Below are experts of layer 3 (counted from 0) of a mixture-of-experts language model. Rows are named router (the router's row for the expert), gate (a neuron's input weights, with its number), up (a neuron's input weights, with its number) and show model dimensions 384-447. Each number is 50 + 12 x the weight over its row's rms, rounded and kept within 0 to 99.
After each expert's rows: "mostly gets" lists some tokens that are sent to it at least half of the time; "comes after" lists some tokens at least twice as common just before its tokens as in all text. This comes from a sample of Wikipedia text that the model never trained on. Tokens count by the router's weight.

# expert 27
router:50 44 67 33 54 66 52 60 70 70 41 52 51 37 64 26 38 51 46 56 52 66 44 21 29 44 43 61 34 69 53 59 38 31 60 43 42 46 44 76 42 52 49 50 65 70 20 55 77 44 40 49 63 38 46 42 53 50 46 54 47 58 74 54
gate0:35 65 62 63 73 44 57 55 39 39 58 57 40 49 65 39 18 39 42 51 42 44 59 43 50 56 46 48 36 41 44 86 45 34 48 50 59 14 58 61 55 57 22 55 60 46 40 31 65 28 43 46 48 60 70 37 61 47 78 68 56 62 45 61
up0:44 38 48 47 48 66 53 25 53 44 47 50 43 54 74 37 34 67 28 45 69 54 53 59 31 39 60 43 29 58 49 69 58 54 39 44 34 45 69 48 53 34 68 52 58 58 38 44 49 54 36 58 50 46 43 61 53 46 62 56 54 56 46 70
gate1:67 43 49 63 52 38 32 64 57 63 78 66 50 38 38 42 69 47 51 70 55 37 70 61 47 53 76 33 47 73 51 45 49 38 62 51 31 55 60 51 43 55 67 56 49 46 41 50 69 74 58 48 55 60 58 70 90 73 36 45 46 42 46 47
up1:39 35 42 58 54 51 46 77 54 64 57 67 48 62 22 32 45 59 53 62 41 58 53 50 52 31 60 34 73 41 52 59 49 63 48 49 39 52 45 54 67 53 43 40 44 43 43 59 60 80 52 52 37 68 48 41 70 35 52 43 45 43 54 70
mostly gets: " World", " Night", " Super", " Blue", " Red", " Live"
comes after: " the", " The", " \"", ":", "-", " of"

# expert 18
router:55 49 60 40 49 56 59 41 48 48 46 54 27 55 55 37 47 67 37 43 64 52 38 36 49 60 29 52 26 33 58 39 37 23 49 25 49 62 70 51 28 69 44 52 81 69 34 66 51 38 50 53 44 42 36 45 41 38 43 57 56 53 43 62
gate2:64 36 63 60 30 43 57 41 32 45 40 50 25 37 41 54 60 43 49 57 49 45 44 59 52 49 44 59 46 42 48 53 66 60 48 43 53 42 31 51 36 57 54 43 31 73 62 63 54 38 64 33 08 40 46 32 42 56 32 55 54 58 48 58
up2:55 44 48 46 48 42 43 61 56 52 27 46 48 43 42 59 50 52 54 50 50 33 32 51 74 49 52 48 53 65 65 58 77 42 49 40 37 30 37 27 80 70 47 68 46 56 42 62 41 41 47 45 35 44 39 37 53 17 70 36 80 76 46 53
gate3:62 39 63 44 52 53 30 29 64 42 46 37 55 82 54 57 39 61 50 55 43 72 45 38 39 58 45 60 49 65 45 63 69 48 60 60 41 47 27 63 45 43 54 32 57 37 51 55 44 47 64 29 48 46 84 51 47 42 41 68 59 54 40 28
up3:68 53 51 69 25 58 46 61 62 57 80 53 43 33 39 55 49 53 69 53 43 08 41 57 43 47 67 42 44 42 36 60 61 43 58 53 46 58 57 50 41 45 42 27 39 56 52 71 32 60 40 34 55 50 30 51 53 47 42 34 56 46 43 51
mostly gets: "|", "|---|", "=", "3.", "4.", "2."
comes after: "\n", " medal", " Genus", "\"", " DF", " MF"

# expert 23
router:31 49 37 33 55 52 51 50 69 77 48 46 37 73 52 17 35 47 39 70 60 65 41 34 46 49 52 65 48 61 63 40 54 42 64 34 49 53 58 68 42 64 45 71 51 60 30 52 65 47 59 62 34 46 50 49 39 39 44 59 40 60 73 47
gate0:47 57 43 46 54 45 49 49 60 56 40 57 55 32 36 30 42 58 54 56 30 40 39 45 53 69 57 63 63 37 54 61 42 44 61 44 63 46 58 68 53 48 51 33 36 53 42 50 28 68 39 67 57 65 54 47 43 45 60 45 47 60 35 53
up0:53 32 49 35 70 43 55 54 40 46 76 58 70 62 39 57 35 67 41 48 51 41 46 51 45 60 28 50 48 11 52 60 64 55 63 54 53 40 61 32 38 38 31 55 51 48 38 56 49 55 44 57 61 59 71 46 46 55 32 53 26 51 44 30
gate1:62 42 36 43 39 46 43 45 61 44 35 32 49 42 63 58 47 44 33 74 60 46 46 41 47 57 42 52 46 61 44 43 79 49 48 57 33 13 66 29 21 74 68 37 50 59 37 37 71 40 48 61 57 45 67 51 34 49 57 53 56 48 42 56
up1:49 44 45 43 45 58 54 50 32 32 63 45 31 41 48 76 34 59 45 58 63 57 24 51 47 47 45 37 61 70 60 56 28 50 41 33 67 49 46 65 45 31 43 74 39 34 42 51 51 65 51 66 53 51 41 48 42 35 32 43 58 52 60 45
mostly gets: " Ar", " Los", "Al", " Bur", " Ri", " Ro"
comes after: ",", "-", ":", " of", " in", "="

# expert 39
router:40 33 37 36 72 57 46 48 54 36 52 49 47 45 52 34 50 49 38 49 69 65 48 27 43 58 46 57 62 62 73 51 45 43 60 54 41 49 62 49 45 41 42 60 64 68 31 48 55 35 78 50 42 54 46 61 41 38 45 52 53 66 60 42
gate0:53 55 34 49 44 44 43 50 39 47 67 27 28 73 21 29 65 55 35 27 42 44 43 66 20 50 59 62 58 54 58 65 31 64 60 56 41 40 76 31 29 44 48 35 64 49 25 30 65 42 49 45 53 50 61 37 56 64 51 60 32 48 50 48
up0:71 42 38 48 46 61 36 49 58 56 56 34 44 68 40 49 32 46 35 37 38 31 55 58 55 44 55 37 52 56 69 46 48 59 41 47 59 51 59 50 59 31 67 60 39 40 50 35 57 63 58 57 45 49 57 62 30 31 43 46 43 48 21 30
gate1:19 40 36 48 48 58 50 55 57 43 71 59 46 56 27 50 57 73 55 64 47 53 58 58 32 49 62 33 35 51 52 49 53 31 68 37 58 54 31 66 57 38 44 43 38 37 49 48 73 40 68 55 43 21 75 73 32 48 45 47 48 59 36 56
up1:24 46 48 48 58 59 36 58 58 36 28 53 51 34 37 48 60 47 41 40 30 53 54 55 42 60 29 33 54 56 51 56 54 54 48 54 43 65 47 53 45 40 55 14 44 45 32 58 73 55 48 38 65 47 71 82 48 54 53 57 50 37 53 42
mostly gets: " York", " England", " India", " States", " California", " USA"
comes after: ",", " the", " in", " of", " United", " New"

# expert 12
router:32 38 75 53 58 46 65 54 86 52 55 44 34 61 63 57 41 33 50 61 36 67 40 35 35 33 46 64 38 38 44 41 47 55 48 47 32 78 28 55 55 50 41 56 56 55 42 66 59 47 55 56 58 60 31 47 51 43 28 62 46 46 73 48
gate2:60 45 78 55 54 49 43 54 54 41 71 49 72 49 34 35 40 44 67 38 50 51 42 62 43 68 35 49 44 45 47 52 53 50 40 60 34 45 41 70 62 74 40 67 45 52 60 63 39 56 58 55 42 62 28 69 51 60 30 58 53 28 61 47
up2:37 42 49 55 58 58 40 19 63 45 35 47 63 43 55 43 54 65 36 56 33 57 34 75 41 62 31 62 46 57 69 42 63 38 49 45 41 55 38 55 45 46 31 57 56 23 50 45 45 46 66 47 54 52 46 61 38 62 50 56 60 54 36 64
gate3:43 65 50 37 56 64 37 72 59 47 59 37 51 62 45 54 34 50 28 49 57 45 46 52 39 25 64 27 33 86 59 59 63 44 59 58 46 54 25 50 40 51 49 46 55 57 32 49 59 31 51 36 33 43 63 27 55 39 50 37 41 40 45 39
up3:39 38 53 49 56 46 45 42 32 44 71 45 55 59 57 47 36 75 67 49 61 79 44 52 44 15 49 61 76 32 49 49 67 44 53 50 48 61 57 57 57 50 68 43 44 27 54 36 23 74 33 57 50 64 32 58 40 49 38 47 52 59 48 57
mostly gets: " \"", " '", " “", " (\"", " $\\", " Arthropod"
comes after: "\n", " |", "==", " ==", "===", " ==="

# expert 9
router:35 52 64 41 52 54 56 60 59 48 37 47 40 58 65 31 53 57 39 44 47 49 78 38 59 49 37 59 45 62 45 62 56 43 53 23 15 67 35 57 62 59 41 61 47 60 31 57 51 51 47 32 64 57 45 48 38 56 39 74 60 62 55 60
gate2:47 45 54 49 44 47 28 37 55 50 45 43 40 54 76 51 47 64 48 57 53 60 37 36 52 25 49 44 41 36 37 53 53 62 46 46 44 57 38 66 75 67 55 39 53 27 44 57 41 37 53 32 73 35 35 60 42 52 46 17 66 49 48 30
up2:63 56 46 49 64 45 30 39 55 38 55 44 37 45 57 54 51 57 35 38 69 42 52 44 57 62 42 50 39 20 27 49 39 59 70 31 63 56 70 44 58 39 47 56 56 67 51 23 53 45 64 54 32 63 66 42 53 27 53 71 59 46 47 76
gate3:44 62 49 45 62 45 50 58 43 53 80 51 68 51 43 39 62 56 38 52 55 66 56 38 55 66 49 59 54 65 59 37 57 55 40 50 27 70 54 61 46 43 38 54 44 57 47 54 58 65 47 65 40 71 31 64 48 15 56 50 42 52 37 56
up3:55 33 64 52 48 59 29 42 37 53 44 54 65 46 43 59 57 54 48 48 46 30 37 49 75 53 44 42 57 50 56 59 34 81 68 53 57 61 42 50 57 66 60 40 46 32 50 41 57 43 41 47 46 41 64 49 31 54 51 51 28 54 44 64
mostly gets: " September", " December", " January", " July", " June", " November"
comes after: "|", " on", " No", " November", " in", " January"

# expert 47
router:45 46 47 53 52 62 63 60 56 69 57 51 24 68 47 44 38 70 45 65 45 65 53 37 55 42 36 61 29 65 48 58 62 27 43 30 48 62 55 56 42 42 65 52 81 67 38 42 43 41 37 45 24 44 43 49 22 30 53 48 52 55 66 64
gate1:61 43 58 82 54 52 24 45 66 58 25 42 57 58 65 30 64 25 17 63 51 43 26 44 54 60 57 32 26 49 61 52 47 67 39 31 57 72 39 60 60 48 48 38 50 47 64 48 30 54 40 46 43 52 63 44 41 56 57 45 41 48 49 36
up1:42 28 57 45 34 60 48 38 52 75 43 50 55 45 41 39 41 64 52 70 47 38 44 76 41 48 54 65 61 48 69 65 75 52 61 40 46 37 26 64 44 37 40 49 53 78 40 47 59 59 39 81 27 46 50 48 33 45 46 52 43 47 59 58
gate2:55 38 39 29 53 65 50 51 51 46 61 57 37 48 66 56 40 27 58 70 34 49 60 48 75 57 46 42 33 60 49 44 37 45 62 52 50 62 41 46 33 45 52 38 41 64 56 43 40 59 59 70 61 56 36 57 31 78 57 71 56 62 58 31
up2:42 45 58 49 45 59 64 42 31 36 60 37 66 43 58 70 32 21 60 39 50 48 56 33 52 45 64 49 41 75 41 40 42 36 58 71 61 42 51 53 35 43 55 30 47 63 75 57 41 24 53 44 64 54 58 55 31 73 53 60 36 57 73 31
mostly gets: " used", " made", " began", " held", " became", " won"
comes after: " was", " is", " were", " be", " he", " been"

# expert 20
router:48 36 44 48 35 72 36 53 53 42 29 53 43 65 55 24 45 50 22 58 39 76 35 33 37 50 57 55 43 50 59 30 43 21 51 53 43 79 46 54 52 42 48 66 79 56 44 47 56 47 46 28 54 61 27 20 44 40 29 48 50 59 55 43
gate0:49 53 47 56 35 46 31 55 59 63 44 59 36 45 71 52 47 74 46 52 49 50 60 37 50 32 40 51 46 57 53 41 41 47 43 42 26 58 55 59 73 61 50 26 60 42 49 46 62 40 42 39 54 33 44 55 24 54 54 41 44 72 38 38
up0:47 39 57 61 67 42 53 56 53 72 43 36 42 49 67 51 46 71 55 64 54 46 59 58 49 52 51 62 41 55 60 62 41 36 53 55 43 49 61 54 55 40 32 26 49 58 47 48 63 52 42 39 36 51 46 66 61 71 33 44 44 50 47 58
gate1:48 58 32 51 48 46 59 55 44 45 49 31 58 56 37 40 51 47 41 49 53 30 68 59 38 51 56 51 51 52 55 65 62 43 34 31 46 60 45 35 55 51 52 48 39 47 67 29 73 55 50 59 53 40 53 53 42 45 58 54 59 64 56 50
up1:67 57 61 41 73 66 35 56 54 41 48 54 38 48 58 54 56 39 51 43 54 49 30 55 56 39 56 51 53 32 45 49 75 70 46 47 52 46 56 69 16 58 58 62 47 45 35 43 60 86 65 59 43 42 35 47 45 50 49 34 51 51 23 49
mostly gets: " re", " pre", " con", " dis", " anti", " un"
comes after: " ", " a", " \"", "-", " re", " de"

# expert 30
router:51 71 40 52 48 61 63 48 61 66 43 39 33 41 60 47 28 37 54 73 50 39 56 40 50 37 31 71 35 62 44 56 42 25 37 54 46 65 42 52 45 37 58 51 50 62 35 28 61 49 31 47 34 51 32 51 33 28 58 53 46 42 62 55
gate1:38 41 46 66 25 56 59 40 32 53 52 42 59 50 65 50 51 55 53 51 58 68 60 26 58 49 49 48 59 59 50 47 39 58 46 57 49 47 59 63 24 52 69 44 77 45 48 49 41 39 31 38 44 57 59 55 62 56 47 40 56 47 46 54
up1:63 38 22 79 40 54 63 40 56 44 59 62 55 37 29 40 61 54 72 66 55 58 55 27 35 42 56 61 48 47 52 55 42 67 45 47 32 37 22 60 30 56 72 50 66 54 46 26 49 35 24 58 41 33 44 55 44 47 41 59 52 45 23 70
gate2:62 53 50 40 48 47 32 40 41 67 41 45 43 49 46 35 31 53 62 61 46 53 66 53 52 53 40 57 32 38 54 46 49 59 39 49 46 57 73 71 55 51 26 28 47 19 39 51 58 46 47 55 46 68 51 70 44 45 32 38 71 75 54 37
up2:50 81 51 43 34 45 72 59 54 32 50 67 42 60 42 61 67 46 49 47 47 56 30 46 46 48 61 32 64 66 32 55 56 47 51 44 46 40 26 63 54 52 59 54 67 58 64 46 37 66 42 54 62 49 44 27 47 56 58 81 34 40 66 41
mostly gets: " take", " help", " making", " defeat", " gain", " provide"
comes after: " to", " and", " a", " not", " re", " be"

# expert 2
router:58 45 64 47 51 54 55 56 63 67 53 32 37 65 57 44 48 62 39 55 46 56 53 42 51 28 55 73 53 64 77 63 38 35 54 44 42 72 34 47 31 38 60 56 63 43 40 32 60 46 46 29 34 50 43 44 55 31 42 52 40 63 41 64
gate2:30 46 55 55 45 56 53 70 43 71 56 59 46 49 40 61 47 46 63 47 47 51 53 69 51 66 42 21 41 52 51 70 25 28 67 77 37 45 44 55 68 68 48 34 47 41 45 19 45 69 56 48 50 19 56 59 52 58 40 33 45 54 54 47
up2:47 52 51 56 58 55 55 64 56 52 42 75 36 66 37 32 53 47 43 36 42 59 55 70 64 24 57 48 67 39 41 60 36 61 67 63 22 57 59 50 56 68 53 30 49 25 33 39 64 65 70 37 54 47 41 63 47 62 46 37 47 37 51 56
gate3:62 56 40 33 58 60 68 55 59 51 54 33 36 59 61 57 58 40 36 52 60 64 48 69 51 53 51 53 55 34 52 48 37 52 63 65 46 63 31 56 45 59 31 36 70 45 50 71 43 37 21 59 38 37 58 44 61 53 62 68 60 46 51 81
up3:47 51 75 62 39 48 60 54 63 72 75 53 48 48 38 31 33 77 68 56 38 26 57 60 45 33 38 33 48 40 51 59 56 57 35 44 40 50 67 48 37 46 83 27 39 55 66 41 47 59 34 44 58 64 09 53 33 40 51 32 40 57 55 12
mostly gets: " (", "–", "-", "(", " (18", "–19"
comes after: "\n", "\"", " co", " al", " known", " Al"

# expert 19
router:52 43 37 44 68 59 38 57 46 56 47 62 45 58 71 52 45 60 43 30 39 45 32 25 42 49 38 66 46 50 52 57 52 56 65 38 40 76 42 55 66 52 70 54 72 74 45 49 69 52 53 53 40 41 31 51 45 37 30 63 48 60 63 23
gate0:38 36 57 61 43 46 65 49 49 32 57 55 39 57 45 40 56 59 41 66 38 44 47 34 54 56 39 49 43 59 61 38 38 47 32 40 48 72 26 48 61 39 49 60 38 59 47 42 60 29 55 60 43 53 52 37 53 33 37 58 46 60 46 54
up0:49 54 52 73 54 49 51 67 39 64 46 49 60 66 81 39 40 53 47 52 56 37 53 53 52 22 56 58 58 61 50 48 36 47 47 46 55 49 25 67 47 58 49 39 44 45 64 34 31 67 42 69 46 71 66 44 55 30 49 49 46 63 57 45
gate1:56 30 47 63 50 51 69 57 59 57 68 21 67 32 49 62 58 53 40 49 42 46 30 46 36 54 26 57 51 56 42 51 50 44 60 35 50 55 75 35 44 51 50 39 71 58 53 47 27 57 41 56 52 65 52 65 41 46 45 52 43 50 38 48
up1:72 57 57 61 50 63 34 38 67 67 62 66 47 42 45 48 62 46 51 46 43 57 42 50 29 55 46 61 60 54 55 52 44 47 56 41 32 62 57 54 48 44 51 42 51 51 32 46 56 41 76 55 45 55 63 76 51 53 78 34 35 65 59 44
mostly gets: " local", " early", " public", " small", " new", " several"
comes after: " the", " a", " of", " and", " an", " with"

# expert 6
router:49 39 41 43 35 49 67 44 49 44 43 48 62 52 69 27 48 55 34 50 58 78 38 32 37 37 64 59 46 59 59 48 26 43 54 44 34 65 48 52 54 51 55 67 41 53 53 50 58 69 49 27 50 40 36 48 48 50 41 63 55 45 53 51
gate0:69 33 41 39 45 44 52 58 44 47 65 54 48 50 63 31 56 43 49 45 35 46 60 58 45 54 17 66 57 60 46 50 35 66 68 61 57 57 32 48 61 43 67 54 45 30 59 68 73 49 47 43 51 35 49 51 54 40 41 51 42 43 42 54
up0:46 61 50 35 35 56 58 43 35 62 91 40 55 46 49 50 61 44 44 44 42 61 40 34 74 52 57 62 42 26 58 61 37 52 60 58 57 52 41 38 46 52 78 52 35 43 68 38 51 50 36 40 71 61 40 59 59 46 33 45 49 48 51 58
gate1:77 36 52 51 47 67 47 51 66 42 48 17 43 52 64 43 53 37 63 49 44 55 49 39 39 46 49 49 44 78 71 20 33 61 47 21 65 75 57 47 25 57 58 42 53 69 26 47 58 43 52 43 47 45 54 28 59 36 50 60 61 43 51 49
up1:20 55 51 46 42 56 53 51 41 31 42 75 68 52 30 49 26 56 59 27 55 60 51 54 62 43 56 67 51 19 42 49 28 59 62 51 54 30 46 49 70 47 38 70 47 41 36 35 51 56 42 58 46 47 37 82 50 52 52 56 44 53 35 42
mostly gets: " C", " S", " F", " P", " W", " D"
comes after: " (", " \"", "-", ".", ":", ";"

# expert 29
router:43 46 49 54 38 48 38 80 70 36 56 30 20 52 49 50 51 57 35 54 58 70 64 41 57 39 38 53 47 53 54 47 57 48 39 39 25 66 43 64 69 51 49 58 62 51 47 63 48 53 31 27 49 57 31 34 51 46 34 57 37 65 62 39
gate0:45 63 27 35 53 39 71 44 36 60 28 52 28 58 37 53 36 66 48 70 71 52 52 51 52 66 49 55 59 51 47 42 36 87 57 50 48 57 60 33 34 51 30 52 44 86 55 38 48 47 44 51 48 23 32 65 70 50 45 59 72 54 57 36
up0:31 69 57 32 47 47 55 59 52 25 57 51 60 52 62 26 39 51 59 59 48 43 57 53 46 70 53 51 36 80 53 60 55 12 37 43 87 45 27 23 49 35 60 52 67 51 50 68 54 52 64 43 46 57 59 65 56 41 51 40 48 19 49 44
gate1:38 48 42 49 19 48 40 38 63 60 54 34 42 50 52 47 32 66 52 70 53 55 50 38 56 53 65 41 37 53 64 38 49 90 27 60 54 50 48 61 58 34 67 41 39 31 58 52 56 44 66 32 41 46 40 45 47 67 42 32 36 57 54 64
up1:31 23 46 45 50 82 49 57 48 61 60 60 67 55 47 64 44 76 32 50 49 55 52 55 62 51 31 55 68 47 72 42 54 67 49 58 57 50 41 52 38 30 59 43 67 31 33 53 41 35 42 67 59 47 48 60 45 38 65 44 64 50 58 59
mostly gets: " right", " part", " full", " Coordinates", " mid", " Website"
comes after: "-", "\n", " (", " •", "′", "=="

# expert 31
router:39 45 42 50 46 58 43 63 42 34 48 49 32 49 69 51 41 69 37 39 41 55 33 46 32 38 53 62 53 64 54 34 34 51 57 40 41 60 36 56 56 40 57 58 69 68 45 53 35 50 51 55 60 54 33 38 57 41 51 81 37 48 51 59
gate2:49 36 39 44 66 26 63 53 72 42 59 41 45 41 34 39 52 61 61 57 49 65 51 59 70 43 56 39 44 42 71 72 49 38 36 71 56 57 38 45 51 40 65 43 36 54 49 39 46 47 47 60 25 50 58 33 33 23 58 57 42 24 33 39
up2:59 42 52 17 59 46 39 55 60 41 32 31 55 53 49 58 58 45 43 23 44 47 47 44 38 46 33 23 84 79 44 44 61 21 46 46 52 39 43 70 55 38 42 51 40 61 58 36 42 47 46 50 35 48 47 45 64 40 43 37 56 49 67 48
gate3:57 67 52 48 57 42 45 37 60 46 95 47 63 49 26 43 47 35 44 51 48 55 40 61 25 44 42 28 30 51 42 46 50 43 41 51 51 32 37 42 40 40 58 61 50 66 51 57 47 60 48 57 44 57 60 56 41 72 37 62 59 66 59 46
up3:42 61 66 49 51 46 38 53 46 49 41 34 67 44 50 49 46 55 44 41 41 68 58 56 36 49 45 40 60 32 46 44 51 45 31 54 60 66 44 42 40 40 47 59 32 73 58 41 54 72 47 53 49 35 58 69 72 60 63 51 73 75 57 62
mostly gets: " an", " his", " a", " its", " their", " her"
comes after: "'", " is", " as", " with", " of", " was"

# expert 21
router:57 42 40 39 60 61 51 55 55 45 42 48 15 47 58 44 59 58 35 60 54 63 46 27 54 55 60 68 41 60 67 46 51 45 51 44 33 65 57 52 50 45 38 53 56 52 42 49 51 49 46 32 40 44 32 42 31 31 37 67 54 50 67 53
gate0:48 56 58 53 39 52 50 49 43 56 66 42 55 44 43 36 54 49 42 58 47 59 58 53 46 37 45 53 48 56 40 50 38 35 55 64 37 33 48 49 41 33 49 30 65 42 41 49 49 30 63 41 58 61 39 46 54 47 50 29 44 47 44 72
up0:58 37 43 50 64 40 56 51 68 36 38 61 63 58 56 53 52 67 53 55 68 50 49 51 77 45 62 52 66 56 51 47 52 64 49 29 56 63 59 41 52 53 47 55 47 54 70 38 54 67 39 64 61 43 56 48 55 55 42 70 57 65 49 43
gate1:47 56 68 37 18 54 57 28 49 56 63 37 54 56 62 54 59 44 57 53 56 50 57 53 60 44 41 69 46 63 65 60 38 39 47 63 52 57 48 65 55 61 19 69 57 40 60 45 45 15 56 53 66 50 50 48 49 23 46 49 40 58 43 66
up1:50 50 42 37 73 51 59 48 44 53 72 59 52 60 32 62 49 55 61 56 54 41 65 37 17 70 64 39 51 57 31 45 47 59 55 45 49 58 42 42 59 62 53 29 41 51 31 43 53 62 54 46 45 61 24 48 30 54 41 60 63 40 41 49
mostly gets: " 2013", " 2014", " 2019", " 2006", " 2009", " 2010"
comes after: " in", "|", " In", " the", "In", "–19"

# expert 34
router:58 74 41 32 40 60 56 42 76 57 43 24 41 45 57 37 54 44 52 41 36 60 55 29 33 41 59 50 45 55 64 51 28 43 33 44 55 60 48 48 57 55 43 47 67 78 30 53 53 66 60 51 27 41 32 52 34 44 43 63 44 30 45 63
gate1:58 68 58 67 46 53 25 56 56 46 42 41 40 66 28 59 41 44 60 50 60 39 32 53 52 56 41 41 61 28 36 55 49 50 43 72 26 61 81 48 61 63 63 44 60 48 36 58 67 58 60 64 68 45 57 50 60 63 48 51 36 20 57 35
up1:57 48 42 60 47 63 54 38 40 37 64 77 48 46 37 56 65 46 56 54 41 46 30 40 70 32 39 61 62 53 39 60 58 55 31 39 55 46 50 50 74 44 51 42 64 58 45 45 69 47 54 45 57 61 42 40 33 41 38 54 38 69 54 65
gate2:58 73 52 57 48 72 29 52 48 51 70 34 53 31 67 52 40 39 61 51 59 37 36 43 50 44 28 32 58 63 64 40 60 54 45 47 29 74 59 53 62 51 47 47 58 52 39 56 34 37 17 66 51 42 52 53 41 57 61 53 57 55 53 56
up2:62 52 69 32 52 67 51 41 52 45 31 49 31 64 54 78 52 54 31 60 72 60 43 47 43 95 58 44 67 35 60 35 42 57 52 34 45 66 30 75 47 36 68 43 54 49 44 39 65 44 30 43 55 43 50 48 54 27 57 45 46 52 53 74
mostly gets: " each", " %", " ±%", " every", " Candidate", " either"
comes after: " |", " 0", ";", " the", " 1", " "

# expert 35
router:43 49 40 44 65 50 61 51 59 46 61 25 47 64 67 44 39 40 41 43 31 73 48 39 57 30 48 62 53 51 61 55 36 26 59 47 49 63 52 48 56 48 51 46 59 65 20 51 62 48 50 44 33 39 35 53 50 55 49 59 39 56 58 54
gate1:46 46 58 58 34 72 51 26 55 53 42 41 53 43 40 51 47 61 32 46 41 55 50 30 76 54 41 53 60 53 61 60 54 42 32 20 48 57 48 31 55 46 52 45 49 44 40 44 49 46 69 62 40 46 51 41 74 66 40 64 63 44 45 55
up1:35 33 34 48 65 68 62 67 32 53 48 58 58 48 28 41 65 44 26 59 51 45 38 67 51 48 50 58 32 50 48 53 81 52 53 51 39 59 36 48 48 51 72 44 43 41 39 50 48 45 61 34 67 48 45 67 42 39 48 61 52 52 46 38
gate2:45 47 52 63 40 50 51 60 65 40 54 44 47 27 18 55 60 40 58 48 67 53 61 47 44 35 33 44 57 63 44 55 51 51 45 60 43 56 66 27 55 43 34 58 54 38 69 48 49 43 46 46 36 45 50 61 38 58 44 57 50 42 50 37
up2:59 47 35 46 43 58 50 34 38 38 36 63 63 39 19 34 41 34 38 54 51 47 45 71 93 52 46 37 55 54 57 52 45 48 46 53 27 43 62 42 61 43 55 45 61 36 75 78 57 48 46 32 39 61 47 45 67 55 38 33 63 48 68 47
mostly gets: " 1–0", " 2–0", " 2–1", " 1–1", " 3–0", " 0–0"
comes after: " |", ";", ":", " 1", " 2", " 3"

# expert 7
router:49 54 55 26 50 48 43 62 61 43 51 41 30 60 47 32 31 56 29 48 50 42 57 31 34 44 26 74 25 36 53 40 46 31 51 49 41 55 57 51 36 54 54 69 61 55 42 55 61 42 50 57 39 70 35 54 43 47 39 64 62 47 56 48
gate2:25 42 47 41 60 59 57 50 42 47 36 49 49 59 32 51 54 23 59 66 57 69 64 37 27 55 46 39 45 26 41 48 30 47 64 40 51 54 49 48 48 55 59 53 69 69 56 31 41 43 39 55 57 58 69 79 54 48 49 51 63 54 67 49
up2:46 60 52 39 53 54 47 90 54 54 39 48 53 52 49 63 44 35 52 53 45 48 34 43 70 38 51 44 68 53 42 61 68 44 57 54 43 35 65 41 44 44 46 54 62 55 64 54 49 63 39 52 47 54 14 61 66 45 53 59 30 40 37 53
gate3:32 52 41 51 47 57 40 47 53 57 38 48 33 40 50 65 75 50 59 52 56 62 42 31 32 49 31 66 40 48 51 42 52 47 46 59 48 55 51 58 61 53 38 51 64 42 49 54 60 78 43 65 43 44 53 40 57 56 43 56 63 60 63 46
up3:46 69 53 61 44 53 36 50 43 54 40 58 20 40 48 64 52 40 57 57 51 53 50 30 16 55 42 64 48 46 36 43 46 47 51 55 42 57 48 51 52 45 51 57 63 53 43 70 62 74 52 74 59 60 56 44 50 51 33 46 43 50 56 48
mostly gets: " the", " its", " their", " his", "The", " The"
comes after: " of", " in", "'", " to", " for", " at"